config.yaml
n_layer: 18
d_model: 256
moe_layers: [2, 3, 4, 5, 6, 7, 8, 9, 10, 11, 12, 13, 14, 15, 16, 17]
router_bias: true
train_tokens: 517100000
Below are experts of layer 3 (counted from 0) of a mixture-of-experts language model. Rows are named router (the router's row for the expert), gate (a neuron's input weights, with its number), up (a neuron's input weights, with its number) and show model dimensions 0-255. Each number is 500 + 40 x the weight over its row's rms, rounded and kept within 0 to 999. Numbers have three digits each.
After each expert's rows: a language model's description of what the expert responds to. This comes from a sample of Wikipedia text that the model never trained on.

# expert 10
router:429466488521512474506578461471452457494501531572509542509527523458503547464446421531493466441440448524548518486544442564507434527418457457528506492435473513542488450549505495502466539463511507475468495474488527527521504500566489535577528573477529499512515468559529553547450456529500512477498498460469525450471427487547510570503522456443409434448457522513563518535469467537530538467480535492437496519451513567501523540545555539563535497507477458506460486517526483503473487459464517533509492507513478508428483575459497402569527512473446490564508519507489466569558481521498528513487458542433587517549524454479457490483475506563530458400473567546468507448562547543514496511490480455564399486488520545513435482572547512491455498464551488537509505560507530582491432528583445
gate0:500484540470545491490482618495504525479465539480470436528514552513485514492524471522531431476490553537575557459482546508604471473487372480511565527486468521548459449439477508450445467540501540540495489476460457507565481457536552424516525475549481492519475497507465497490440473424432575476453537499426469446493439440503475476488458482516486490448495519448538520533497555489527482504494500479526447579497478521541530496478539499489484464470576520493501476430434523540517464529471441463483504485512492486593514418531549485532487477477577526574498382515558516478457498553517495511593564549521511454487513468534553525551560514459544465501520476532506447534537485480513438572564455547483515488539489472479569467448456534509508517541509460436518507489460501508573412482427474
up0:476505478526571509484469497531487429577482482489543542482524516561521484468491486445546465498586501515513480489535450453413516448459487528463494471477474600457560504494494524447501485564526510472490492489468504418503467517468464533492462457500453467519420537451502497470440535536593489589496497521576447504505553515576504508479466485552534494594485426516510488492458460443472514514599497533544498481525437476542478500492518535483529513464521533520498459536649438482498575459499595495494499535434509492478454534505502425516546533438463476431504601528518462511503493546481513485484503578554463523539498514474552509477409484557442479507490461460507590412481521483516539475538506476432552462521502547465438462506514434519555537513528535500514527468530455460526466552537503
Single lowercase or capital letters and short pieces starting a word or name, such as c(orner), C(eiling), Sim(p)son, W(isc)onsin.

# expert 25
router:463491470504491490512473500468577489415507438494465507479530535531494494541517518566472486534466542519463553479497521475485498453475538523448474478477451589536441466533524438503506460498558536488481493505551442457530534524474461575481430533491461473537492488446552537468472445418463510456570520479531529513459540572468545519529494468529520509515498498486432518546491558474464466451473535497500555435503532528548497561482521579425474474410547438476540504513593453515449474498504468480505476544444490505535449370457547535587541465461487523471561500487485470485452520539517447507551499539483534442547538553530541511473589581550490538440517498423468506466473461501538510398494543438478531503467451472479496488498465457503518462577481503499556555426478439470470402479474466
gate0:510427486536545463489529505536500607458514433462593529523481480549557520508502515544427545504510481502540523455505485461517493480446494541470432474516425562440433487529544466482450490460551569505442465480541453528478489455451487508550491487498578471465474518496430552509440430463476526534524594436538429509438542463551560516526504442484479498471475455504476465479499516460544549558545510480489417501478473465497529502507510542459533521524477535537451506519464408556475426450507518464565479549521486588458456533531501558518594462477470521552508471428498469540494484493488473535547456451474507509538511517392529466556542498449451533538468491527491502564493481443488576508421483510499528501466465524540537492492555560508530489533518549474488489462593539470491440517453428
up0:513522494576573565469424427478492466460548527490510517548538527458499534485521538459473479476505441489490540487536492503457497547511454402519591459541536512505445521497496534511469493461451471496602499507496504554431484519548488496514489509524496552421526455538517458478533512488419513468431483501488531469516471465495460512518535469549557536535473536497509485485577501500521417438469465529469521491533513507503459533508522481521422473482472535582472582470536567393517513452486456499556547539526565465419500529451536422456465554494559495500481475480574532535517467426544475482445464498531485475542508441528500502466519561575514448461462461523562475497516507519465538500537492415497440516506617480504443488498497496460488505486582489547544441555488448519488611529506583
Opening quotation marks before song titles or quoted speech, opening parentheses such as (R) and (2018), line breaks before headings, and that or which.

# expert 24
router:516468532438436485512565498414445497515518490487480522496563472596545548457518424436549492469517452527479558557434487500475466497458483516511522480451538495487495450541477540466536523441494568486571550511531484571506534498497505539518481448489456446549438542513478481524546410548540487527551550540511526506454536553532529535429538498466459466531483477496488475511453482456513484510477486405509544551567504478502474513472440463544437513548421524464500496474527461488531481504482553447493438453544444541442457440456508491414436576435524502462418480504506484429480476570525532488535517449559465457540451438463481496534536513472481543575542474526483464428479460533517495505478552521456569438439479517480515423469508515542497554467492574541528472458453506487549474466584527
gate0:513472494453458577450504481506483423526552445496467511554491483540443548475481489455556462551451484502476535508455447492511479504543524529397584465532512525514378471461575503476589452539511443513512487468464427515522466520540512495557457502543439406538481515447441535456565504484474512553430522625525470606500508499526493492517516495452562487503548478553493536450551550492539475526537497541497486497482497438545475582490512489486551500528500550532456446521564499494511508479533464534531514537463539473492481439510486504428573508427505422505516488475509460490525483547519512481484567523440557487454466532541434536463476538469498490503517504521466579480547470497474480525503545471456503507415477540460565512489421498500536531538453572507526509429546490436486569502453545
up0:515507473518461480473512499548512551527551494526534523519505504525492529457509506547528472636488569534433445516428468508476473464510551554467519553525516503473476553454551494537534456486583491502551494481508543538561478481474459541455482441536450530532479475616503504520511588507477522516479386507496556518496459494492482454523438478420544414436461561569474456444383450556516481496511490487542555461467545575533545474473457485514479455482521557451548468457509572481501551480499491428557470555474490517482489498519566540533489494513436429489550505520500505442528533512457465464526521501485454516482460381533563544541506520511497505489521534438440455472448495483432482473513566530557559504541496450463583476512530497483481555501462498457500516456478478512513475530461438
Word-initial C and O (Curator, Op., Oyongo, 1993 OS), closing parentheses, and verbs or prefixes be, being, dis, ret.

# expert 2
router:450530489533503458535485513500526434520455542508450497460465501548470534501555469537420520454484467448482509491494493556537438480516497514485499511484520515424474528510568466540491472526516482512558493545532538492526600418503520542469477555500487445507443533469487513466473404538480571530482543559491526559523499470547448450534484561571516505559510443549511542524507495455530540549505447532567496532501548511555562512544492472483536471573496537487432467520491440535499483505471558453469486439532501481484520474442462577555538450467480535535491519563528484570435460421530500522586469570541574435479551446510425537521485518475456477483444527549434449515510488535552498530435519453429507463518523415457457473525476450569490420458471438441465520514544514435458528456478549
gate0:436457552463502477566465565513495434472527496507464526516501488556540563507488544524533554487539508408487479519490537503432531523447445382455586451447605471522504514478503541511554515475434479446467528510434472498497525505477500555536471529505418498452550486487467499529549574481470526528481524453538479452591442502503507471492543497524494553494531490497556553480579479500474534500533493560508494444481556416612454452508487513509502556495433458529517468517475491488517477539541468469495472451397594556549479532500449522502443516545461485477416547538516501485428577464480453543458501568556468458495480407497482509488412491513422539546526557516533538478498499491519441537494539509509478459537465457506526459499525469441504492485519504466500515479562576485490534504502478
up0:477427484478440485504442519489504502469482535432547525498447526569502544513509538505578568547569467499501454519484574444453535513443439415508529446561532510523482500484496471482567465530439476525481505483506520485515549479543488467547511538546507523541556533540532495536543581454468563484521534418463480541486453431516458507516563495456499515527503537482455547444481463588572553474558504489500547463496565530541448515499423530456509556503533460472554492505514491502511495500432523504443558512510462537580432473516496472541468533528535469476462548490471436464467522532459450596433535542527502458561520422459490477432485544475479525511458510524514515524439557473466482504396479556520510463632496478470517464449508475487503479495526457525532530493507513433500438547461402
Hyphens, word-final pieces like -ed and -ly, and N in coordinate strings, plus "United States", month names, "per", "further".

# expert 13
router:428484473516509428480436552524518511494503513452520473489519491557530466481542452490428543499509478519463477482486484431458540533531543505480505592581530424499495564507541486509532551567537480498577510473537512573514551529545479396490525453517463492515558456443596536509511551417435459497553500542557508568458553459473526446464460487479444511478504501432477563544546534524431438496495453524513519495491556454462497505447521445504453435513572612466470461512492569534501511474477527432504474522514532491512538466516513479518515493564478522467449441487523542541452517513474450464456463514478483493526524493538425477531571548525424431440473451469541488506484501526446475530490494525514558467465482515505445507544449551503577478555573533441436530461516423461506534560495484
gate0:497478511518522477456509510508402549505516424459451513525488537538494472535488445450543534465472465577528530500564524490525539459523533469465506583545471501493433525451505503452516550509557498396485510488528498490574471439504557554456524495520477535523535484517595476496533541513538505563532531547453533512533525494486458561502437432453489450412411496423510481526503540466546442495576519538506544520525509446420474479516533504420430456464472455554508591498473515521601539493494500512530497525496458452584512450486532485463504494472490505458431554408458495446537518531461451534455529519506521529560561478465534427593485485538456438501553452468533558474440499489494468510533504476484548514463519519505553467540519496522506564509490544526553543425505465507589479496486478
up0:507472511519516494481542459556533501426546518443535439531477481522501406558489475483507474490571532556460479471606501426540531455486573449465520491562456488499496490465536490510541481534493498453524537540496447501536451458532559534463480428506487445432486483472432531539515485486525477504507455573490522571488528500528558492422406517483408436447521499502500468467540519483538566508589541515502576493528510492544462527536486461456502488477547541575470474529471428466479467530460501578505513496460543469541489624477451526512474447505505420507482506483470527495484505572480535502487516473447453499534528511436495477572552501452547493532524462471460548463540444528523532498509586585500525495499512548517519471456472464493415568555483529554482448482520418513473477531441421
Table cell separators |, the verbs was and as, for, of, and Spanish or Slavic name pieces such as Hermos(o), Mos(elle), Az(erbaijan).

# expert 9
router:452432472460482526494487484440575568566531484457458461539512477453466469510474521499449492490430442523499559463541525476456537533514450530556440570491543498456436535473478493476499506465497554481483525474466465467428545559427475503461489486473518524473475436545484522579476516505496479520521445523517446517531557468517544526491485514570437549553555490428497536522539419514540505523460534535425561559414472545480479556410547498456521475514519460468467499442567531532492470555425505536441517457501454534483483497502488566479460465546480573516546468441504492488534468515552487556498566458508503531557555510499531531557484448497467471562453515479482537470473484501486554591531432595567446506446474526555501517450415509418524529509545513503442480527487548500542572491513497
gate0:435586563518490498477572441452511548535572498426538526484537501474556505534536502507527562449474488554512454405539531485457435468518415497545493484456505499430520567431483540526506498492510484452551520493420461596489513504529461546526495536496466515491482500550509477538476499476496539573478574578528511468555436470507506491568539467481475579555468538452459480585552550496484500458480536500472543510496479523531533523534526480540438549531497492490553409595484510457480433550468446454519495472496509489502494494558504487484465532501517494515503512487555461494472496407478476476514499512482553477486493458419511503487493488414488505485584516508457517463530574476507493498529540516482492542554454500506447484480404420486554497458546404519557482496617496522410474522524483
up0:478582563473486517477537564494517566593535548500454440470470473471511523495510511565568532460486560511544434502506552396450523461547420476497465507518509522498489553502527499559460504548517525529464536476470533470485479506498410498480423475463523518574511496472514471502522482428534515493509496567450474415545470487505501491525531558482515468478473457481505501547500508422448521466505485438520462499476497494540502459516566481541469587554422486519480527492561435472553463512465475442541515452494512420486450420553485503454484557473412491572499527538513512482544514519559567494495559549504469481446440554480467535552492523482490415437500485545423528492486527446564457462534500567543564521493510536482520518498459515460572520478442496526533483482553429518395580526477499
Table cell separators, the preposition by after verbs (intercepted by), connectives like because and However, and endings such as -ic, -ing.

# expert 7
router:582532483517491490511490552510461485516540537482560485561490491493564456552513490560532497482459546484481475491476456510517457504503562441444513494555527522424514452539498543508496527506545467460553488526490487491540482469515433473495562544540480548432466443565495522552451488531460471471530523447550560535486516470447522466564513518495497475503523545556434482498479444486498521557491522483443445472441523428511522505489568505414486550535549474582523506489494457508472531455536520505495603542497510523578537465503548484488501430497423576509577518476502442533550520506550486462548578557583545505486559514556462494520472490460503524443414518542582561520538555451441503516537520532551438594552543439476523554560530441497535478553515504541497453502447458455457566465442525
gate0:499545567528415483518482475496539537500504481558531445502454459472534556566556476456506463505530465474530538503467530490490568492543525549482513497578559571442502472529500487577516458513506471457531580473493499521472555528465481442458568597509469479526490406469446531451505443527502549517441520469429489503503464483509528567560545471503480451616491505503538455458495435462488576457531431585517488485513499475487405555539561479539512476546449488511522482554496541509458515508547504538426510473513525616513479500567541523570513476509454531530468519453484491490540469514493483529449425528500510515466546494477480450483459461418507435595494429531524538533506460511582510439516465503501512440477553493467507452564503536454473485481467477457494491592472467527539540494509536
up0:434565529574473486499480500521502554467533470460562458538557527528514479536495470499447490559516509516514522491487433558433521503495545563450471552523448553498571504528529549468516496534479415488514528518575516524547513531422539469491546549489498514490462438500459451528498450507446588514521474432488472432516502478507539521582513449522494443614498548477522471527447456518488522486522514485500497535538491538554440504536502489443456467518466510445562460479432492500531524411503516434399534508554542513543514498536532392585442502586484454489503503485445431503513534467548497571428512484540562550468550517488481472450480456506443497511512425518490542512509545434555503476484487527458494492537468431474484480476481444471436469494441452470460571542473486469481450586522494
Direction words in place names such as South Africa, North Solihull and New York, heading markers ==, and adjectives like first, last, largest.

# expert 20
router:430500554466473464470478462515445511479430480533534443442458470557524483469502551489484482548471434576561492411483576496517489557534491540540456504460571546484506515507482430554437441541474500546540469533487539496465499523415431486481431483472517533487522542491574503518521510504428500444448487529545532426526480519444484503535494534570552473462556554475515440494450477516541580452521458557413468523478501521539509498520392533508474453483540483467508428491475443509484502467542458468554541482490524557427524556538525465482449563518471513483558495567552558488465503539494547478545450468532511564468484442465532490487467490438465527518443481486494452511490501519567512479539438442514565503468461553495503526503565430570468427547532551490440497559492476456497572486506517
gate0:435502534522488497532533549542481501429505459513442477503495483448588520526473530448552473503531464409546458596524418527518470432538530533492466428454455520483536481477517455501492559488509561467490512515557482510442526454470538497562532493429501489495455482501509559517476498544398482508469527459532499520443503510508523459482534536552541489502514504434463457502568541565578477503465476467505512468561465530589402581496509458583560508462491446528489474501521460510465496533477459543506524466536474474474476416550521501485524531500519488498506519490548573476529443520567488485509459495463561543487440480504454455524535432424505409507403477453501463461532508498504512471515518485511510468488495480494504532530474464558476510546467478536581508600591399551552506512579551
up0:562484467513520521499453501532509535536573520464562529512487537512466447503489492526483569433510480552521460503513505486539405415467472468485499512485509557524445550544465535511558467474510540522554501443450483552539429547511438515457515498520503488470547499505458379515519542503570478517472486462492498449537501463491491537399411548502464572510436470535525576493476551438453532543499442444488499517459516486426508484527534500506476458480509558538560527548457523499470567520527493466482474465557599442544515455464495518469449470475500473522528495470542474548462529446492455527529548480514439469498563575548558529462459430560491548458500516502578536483482482512433515558533528428530543515502499537510543477517493460474547560578499476463550492443426523560399550550477481
Pipes in election and statistics tables, and mid-word pieces like is, an and as inside names, e.g. Tunisia, Romulan, Randisi.

# expert 6
router:512486489452510576439444491540492451555457499468465434526474519461497446587481518470541500472501480514486544457505508497447476488516479571510422543550422477473461515546514518517501459519478481529501486447523499476549511439526565499592523521504542500524484523513554536486549484532462535493510477532556515469552479543479456510511502543552508515427490521556512462516523502525445464485566426466517448442529507553445469563446442553496518472550543529549462490537403497564474557531525534440548465412465513486502431476442462505472506550456516464569482496518467499513612463522455448544503476452496537495513547541581497455445554479552431498506595456521528502464459476547438492451563473485503509446476440489586575465512541469456478557535450542561454552477495499493565555458539502
gate0:521469468480585578497467621457495515488547537516502562494524493508530515467428482429574522449464484486454441510524533495461465534452487465469531455562459483452483569528522465526490463460586479508477507469454513529497482479483528487508441498450537489518529467456566501454425479476413443532503538548552443462500519534455499539569577482481475485455495487471443506403521528493512485451456505470530451512506427476464438533473522479525508541517481454505499529516569538491484537437512555482522484464531537484481568450541526530589546503469513534491500441533472538534550453535514506440470472483486454374455529478554493519488554460484565587521431511541598442483452500482525482432499474472462502570442561504516552505481535526472579523521461557550469521509538456482557506463492463
up0:525457527535552459494469487496461448522540441485456575505517511475459475449486487506551541481481460426461479573483586512548507408466493497585574529537528502484449577511550457490541458517512555468497429503522515450488459450464470492597477481455547473475524539521474465519513605420549467481530399501434487488517468472436497488549521608475540487504470544452493488506518483459441504551459523462492503558476522454499516435571456523484517569512501521502506493521541442552517442473447571436472536494550420472479431501490474497517555496484445527539580504520521454603506467483570471492500459540457506509520416414460474547489534498497475517476502478541534545461498480596529536520508487546554523469499501522514532542495495531441479458545516438548517533541529489500464559465482525
Plural and verb endings (s, es, ies, ems in seems) and word-opening prefixes like imp, prov, ext, int, e.g. United States, onwards.

# expert 23
router:556482477578484565569519449468486493470593542453525524464501476553547566449481530490562578511551577474453506460578465466495426504497417439526519510573487511540561496448476553473489444473415450511475474496538531448519498505477561554498593548475530479559490525552488475512498500526472475501466503441449478501524476504512470456541443544455549507540502425519509491452472519480465583540555541491549537440537470522451561486505538491520462555443520532462562448563511512473537480472513544560494455533579493514507521547504496468541499472527429512587499532568533568529545519487468510439462502464452463553533521455535534542540416502528539492429455491452488590552483483544462505454538468515476508430517512514471528478494532478474562503492455494431551536454503454527492542463529524
gate0:491551518484494527590454473518522438585482519482498481502498441532482427482456507528505576506508500510501519494502550400519495482396501493488500425513396481514481561490443499481530461503466552443534504476437532459519505468513436476485526515521489490523515485511481493429499467482602506477521574485514510512515497520509532504561458529468459526468507476537415530467505496601468545451512487527587544484512500525472477530531448469483548465497516509529567478465589477433470558507483561565502480588540449490511518559481554530473559576496466526485516556509540437498464498448444498477510550487508527412540538447441527465464520478481473540473450455498462556516535438461408409479510468508473525436469561536518479465499528570528484521496522475543517520465509486444492467658513500
up0:539507548469513560534470524515464464469482516491472506475443476491507491514515530500554520498567515440540510548527490475490487534617568556480419513477499518437560375437534495511409543453474398531562573566515500499449513565528542522434436484442469549456541580506449552512548423525489412474447481599479511589508580507412502465424557439514557541491477459485457497545493459495496508493484510552425498445483527529519543491531498481532520532541480540546510481501513505500536526554544480490444471553468540470520522561501490492501464497490515482522432439473485563494489498463505548488454475480495477476518461502518458551461392538504500513554555480467455489495511459491514444529522490478456575549492516481488469536465514506469392543503496517492536489463517520535480477428519484
The word "the" after prepositions, and possessive 's after names or groups, e.g. "the university's", "men's tournament".

# expert 4
router:462570503496519520558515508507548508504475433467466461509529473529545430536475432584522429427557534515502457531493493477580463438521529452518513570535535478514438541502546511480443477571463398484560525564479415500509586475532558554476447500502442545418506565536396564500503476515539540501509529546451538506439537492519515516480533513506528494447464474450542540494513504456537576454532517479487470528551510489475535485464497528495473505443459502442516455510499609486527565517454453539441497534524536527443558561477492472526468479563480564493482485566511507509468456514448475476459555460497566479509500455511589580522457562453501463491479449475438502548511540509497532505537501492503547474523442529488506527466533459491561478458463547443507538464441499428514460471434468
gate0:507470627499465518585479590479507510439509486538471487509414531445578566487491486552525464391546498413542458529520481454516508462516525527558487452491562511490484448536523502578462467466488507506475528496431493486465569499437526479547488496474505528472451542467535505456471479460462562462494475498490499459443534565455454452551579556530564451547531509496524506592552560470483419494569563470471494479447541465511525494480519510556490532511472575479550518478488441490520435482422580509483469491478523507451514539457543484513470512525507469517506480482530491564458476494459505570474493501573509463514485473486555490514426466489506463502436491581574523510528498494461486515538455486508537542482407528583520500528503485433511477487486447488535427524497470561481431578538501
up0:504539489472503532542499482461479539523504481560457420461545518560399480491509491531516487538505504463435544540438485516507518475499540518504516488466459483568487473480542507528559466478450419480531458516501467597525526537427544573477542485490519507529509521479558434391463480508462524474499577505477510485480490506478516533458578543462488554433530466569514519472483498499465517512438553475489496461581504591491419574503575456443535495494494423524527489455461461428552579583564465478466474397540482507493544464431537480563527568473516543435481480492503509516524405523503494483505495468487502456480486556466482407457488519479485498478544542452492565455599461451551530523513492536511468510486452509485438526473496497544537537535549542529498512477471578556483528462459475
Minute marks and degree signs in map coordinates, middle digit groups of large table numbers, and name prefixes such as El, Le, Ad, Ab.

# expert 31
router:439564532451493569457434492564491464538452522472439508485477559550469463528493461430573497509459471429464472586451487522491507469544480588556519448492505511560491528460493502535551456532434550467518465515462528559461537486494527415488517492436449504547531444477491521443543501494508507554546507472467519554557524552486526474528553599539556531559542462449452529507491527496450456545537504538535526551479472464493467443548433505553484511495485414483523437532494594430481510519468513416490502507509486475551562540515498549507469534486513517531460551544449543541568529417451519543463526539468552482508588441483489498515465447421541464511507502512533467447512550509476518493475509548475499515583566443497527454490520539529528485563519492527554568521499532518531560473562461
gate0:501468527464473498439530449474505583557499444489424532470481507466566505454525485461535456538480464492551444536562457461504547490501466502463556494501542563428542517460526520528475444525477476516512455550541440492516545409488443525531555551481489527564504486536488523526466530576530493548505525505523531434497423589479464505511510423502504459471534425510496448499493450587527508430543563504570485441520566508459463527525499542561524476540409469548500492494513596508503501466492522475470517521503589487445515458522493468516481519474505506504533488447449508591428488504508545458550459584478463489455517437514549540562463521528472469520407534523477454450443538520507459504517543551525562524532530520542517496525472553515580513563459422455483512440444475442468438544505506
up0:488491515546530432532472543515482564521443504504581591494449433453550494501495469538503564507471476537529470529552555523504472462462491479500556499527481485524440521415478463549552479465556568451550478465536441475568488512492401450523497454480546508438531495442515535513486492475460460526530452486642514504557480457521510445502529455492430467476484511487435551477520547471504455532465467425560484467502549480444472492488548588509392461511514480522511567510497547541511439528472487476573527421525485522537503468518526486484517489479475460477502535557496590510541497560527483538503499516484520486506485477523488500453466476436626454473487462502482528560538498517531463506458504497512504528519538465502441622563564480515577444519533485494508518509463540542553515596504486
The conjunctions and, or and but linking nouns or clauses, plus under, &, several, three, and slashes between list items.

# expert 21
router:461550432510475494454575444522467512460480564511518470526487461572433502470431491464541541491585488567452454442526563576429501505427527466474495416545493452521543479472507518530476485446507548554434437502530425553506423478489463555455551529532451496474520499495456504547477518522563466522478530458536486440481449435543506486447477555489505499461437524591555517532465449473486473500458452519532569518466560538562526449469516525470504535460584517446556544477453425487498487491492472572477441534519503490580464433514491505530515540547476486459511590554427571495524549540512515494539434510515525464514468513490495475465524511500496521579460535440489525488487476547496452465491560542488509527441512562472536550510487530515474458464557488557578509536449515511493431513485540
gate0:474533502569459562487487568501497543553504535490498492483466605530515493500488459560508487419522445548445444505547555477472401439530455570539544503433517534616425493516464455474446482516464513555472437478504513446495522511443519514464587419597568560533493451536479536532511518460504487511510472503505546547501490425510483475483501504540433508463563545547443526544514518488489465465454512518522553551527497475490479518494496528429482580472475475483453535502423441587544489544523463513451443510543513532544519516502525483503544536501462504426530510527543515559561485528404506516525522516483535539487473469475440502504474574489469429439448535486462507477470534519537436521507415500526486483540533520506552522548520538502452584458426451496522516529495513471451514473421488
up0:521555443463556551500519465545513523503501526547499422464502484540501547437548561488501484500461536452531497534535458521539490530516505470481521555570484522495458401491527517474485517522439406492463473461539486473447486569475509500468468477484460567518447545438482530384506562463445493468543444532572460558497532484510547517482488535456564486525550509491482511570526515541561484396469451540466464505637460529513492455500455419522536477492438503498542450435522471491482498445482505526517507429428513495496545554573497538496515494530520552521514563456510524499476540406465474544456499516489515532431579479469540514485578511500475487518415536502540475459504516557495491503503567423553476424477540566553452449531509492491541496555551479495488488499513460448479508522489581
Single capital letters and first pieces of proper names, like P in Peters, Pete, S. Marimuthu, St, B, often in tables or Indian names.

# expert 11
router:568466470442519534501557508587478553499527428459490549526495544464440474560448566445491460459495490520483487539527465538424450492466452491475480444476493459529550434514489516485593518460489513463483477506438557574497458510452510508432556426507557531474490529452429508459534448479474567446442529442493476441540455512425425567528502473469537582530589536530441472461440531509562559422563513531517557527569500502552497484468546484491506558557545471448479439486498489467458493434513505488446528481454541488459533540488539432447541531524554542525570532482511498490482496543552503507506519505468538424460453495497452534458521473492537451474544501451478521503507506517538516503596444516473470503490508456559514427476542514508440477524527445538517518510563468503479427490533469
gate0:538579509547500516555477453494441427561485459495426541493504477458426463520508501452448471545571536513487472512461481518516535472527527460467479564482459495470579561573506487426537469582483462562521430547468531590442506411460533446516635515514447550474520558506493502535472512464544528442528483517460487508480455493518480487488577489546562530534516500486485462439444517536486515445434540491506502545513500518486425510520510443508548483519497545452456466475490485474548413479492502517436532506510440420525497519540467486508512478492582519536462538521545480549459517488562507543454590557543473514436514462533495440507484504470512509454528510467434532513577543528491459452584510491455489517445491478547395484530520474491439512512496503577519453572517529485500506546463535
up0:560553511542471514612475461560498473500561462522472558521522537534402480433492459481502502506521525496449495545484513460454486421530525518438562511466446508466521557517408524404593497577554505504486489517495540627481453479513500488543602495435480519447538511497483490597510499477501461522502458410487475508459421554486435452540574559432470513455507506489517536415512481516436454480432484504560563510485512480528448463483500477488486504509468594540489535493498526530563467458487527491479497492505498448551431502504463500514490545493545508494545518513463536549486470459565458547515556519534506502489475465518541498459507496499489529448481513438523518470495566502465439453563489483490514505465485478512472470517549509490532556507504501528586531568397475497525502525441583
Word-opening pieces after "the", commas or pipes, such as I, E, con, dep, eff and part, plus numbers like 18, 28, 30.

# expert 27
router:574481469462440574483450508533542530492486514434486509554524460480519552477493461571535494501522503533513534510529484512539605459495543508499514493512474462545531501439472457503529481451488450528421509507488525457515445542460582449493477508557570549450484535522516457477542477531499533518445446539545521433524517484541434500534554416493531493548464471501527531520463562515497468469522430416576546533434490521534503416438499457508548514519436444472528519454463551472442478415504424454519542545547439496493441508506556479485505532453536460519537505434454472544506490506468547457419514458522488457465548535499437538489476482558524569464505495524450506537430525427545520470433523473501412493504456474457506552490443448427442507435478583469545474500528430534512499543519495
gate0:540553497542436496474469547594532478491443504550482489556491505438499469496507469602459477550564489480590497473511472486451463475527515455496495545387469456483496564514465446461473503469461513559508527538500527485521517540555531477477577483594538507424475581455439545550501493492545529420559447480504523508514511472574462485514562477532439447473560540526465471517483568497464471477492571471536509483473512543453472550527459419499509544485521543482568475446497518529509504478476458467428523492560461441481526465447506518530513526511532475422541490489474464532511464562474619430489457482482502457521602543507445496478442495494432495455526491501474526549452508488551504444548429454494526536480432414531494457562522511494449475535517475534489484506489512470525568521497443
up0:521473503576518459438541430446427517486551518526475529520505528490483448474476498468487540460524460473494503499616500501483489489519508468535531564510515462506476459513528448556520576560490478530475553479493527401531566453472433484442496523481548461431523530446509510494576454553432460504466514472530495524544424515508452535538552552491463496448432432459490515517530449504426466559535436480402475508477516528476491573485490544460462552494506526591536556468558528486587502462504507523502502449514579481419555550509484479448483598496549551497535516568472505486502455514520545489483455541462497554483479513434490533494514547455471435486508449593485487454511485485555539508561410496484502425500492486569517485504550530495486514493461536517490538467525503448508525541614478
Number digits in years, dates, scores and chart positions (18-25, 8-2), plus media nouns such as game, song, album, episode, series.

# expert 26
router:504449526457506477505477501499545539492474487538449500494558539431448500450527518495505554497535575505504507598537495502533505444494504454483494440515586536482542567512468422559505480496500423445560462534542486429543551560497460481525537534464441484508527505434527538456495527488498445478480471554553464456480558456485564458473481372455549523544486465544517485509507560439461489511541458524471514463512514509432450551562524486516512479520471450424481521543510406499483483576549547502463444555466486448493488452475503549526494470448518518485474444472531466505558490493503544518452506516589530518507517420538549534459454539544483557499530494472544515551535561478461434453485510468501440490518506446597558558468444605511441471451444507454556484512475509486505555538487442
gate0:552456525476533479502476491482493559476462504465514565494463478478593543485524505622498424488515498441496447503528503513430461486544489514486506476598493499492408487495456459503469524518509522535542503508525416484498506571477541483520427485486516585469458546540502476472605486467504421518549520427549510549491455489504455538540576566449510457503520546536523557496569474533460445527451512492485559459552501467543421509578481522518517480506447526477525522521514471539558484465529571460502536561493533463429453471495406465484507509428459540514513494490507493564475445503547457455444480470469539510505452530421483477492512492466532520561435495534568522458551500479529490516478466547455505465568412444476528568506485537416551563546477528479513493513533452509519508558528417
up0:510519515451428483452463506519457455527517484495552509526513490533456508553522445460550582560530463567428500464457553523532497524487475452477585493519508520443534492526593553512454480481475488548516487581546584505472480450521552506476615532490478444498539466561486527492519516463476536547458550483536508479424481472505474570536506476548558506506457438567469559449485543485525549543513435530555390513483457518490552491456525510489451466456507465472455513503538553458421518519542486502524496499488495479500497444540507481441503527588492481481505450483432518506499559486538621473482437481524552505496511475584484478577459495469513454431495531520448437495441440486492507415454483479571473524519539522476407471486533492504586423508483462514497446533495534474479459540486491
The words to, of, this, which, it, they and would in running prose, and an ex- prefix, e.g. executives, exited.

# expert 17
router:437517524550563478517559473516464560499468520561550507559490537457434524468494558470494476536518508483484439436434478498404481556463582464454510508451570470458421426415487471547449562473497520559533535552490539454502482520516579546485509538543576531448539545500570418430511520513560492567501528496412466494534548513500554509554458466541526475508529522499562499517546537475493542547502496532562478556525472522462524462501456534526550504492561490504444513470505535443526545504545491470543552507437520557466511488439554556476482525531463482516524539525574482513485510529468530477487493507557488485531506418510564468519535545456483522468464478492521550526538467486582551531461521441578566515466469467518537450487527541450498611460453433493543478428484512505534529516472488
gate0:485468500520512477511437465452423525494465487463537478539474411480542491509556547469474520477533436468492474487505470468489487453541485526490465504510576471492547492545489481541464453529591460502452531441482483524452536487442482535529396543513513438570522431500483567531537431544485481490427494579496554510537577529407477508513532557433520558464440469520514486481487452535508499536587489517464579476500477544494514496538429522508453578522506447498465448528587532514546470549561550502373538447552523478505466513470463503475498523490460549567561455561496529569513455453534554462493501480565481511500593442483502537482490502482463444555450476553534512477500542488489575555520550513530449438507572508552508469445513508495485477525552474537510504475525567486488533530472475
up0:476553497521452544513592526542557432453526489487442507518492578520451521483537506583558518529426493504478539464557546535435476541464507435553563443515412564458493540476548566438537519491396513452481438488529502530500470478554492470558534423524460490538468559554483448528461548513503503474523486416504462472481462505557491528483428442588452469493535500515474478483449515517530487538484498493553476505471535539536487513504475482459557518442505524466521494481428497459444452485488469513479506516509475521524480470559515475511490483486571518417505513547508577393479532521514517510523558555445472531527451572483524486505530463497486574469453488496488463473430451476487463479465443533451493545472480489481414545556515567570528528476553530478477551484438426472480459584504549
The articles a and an and the possessives his and her after verbs or prepositions, e.g. "swear an oath", "As an underground artist".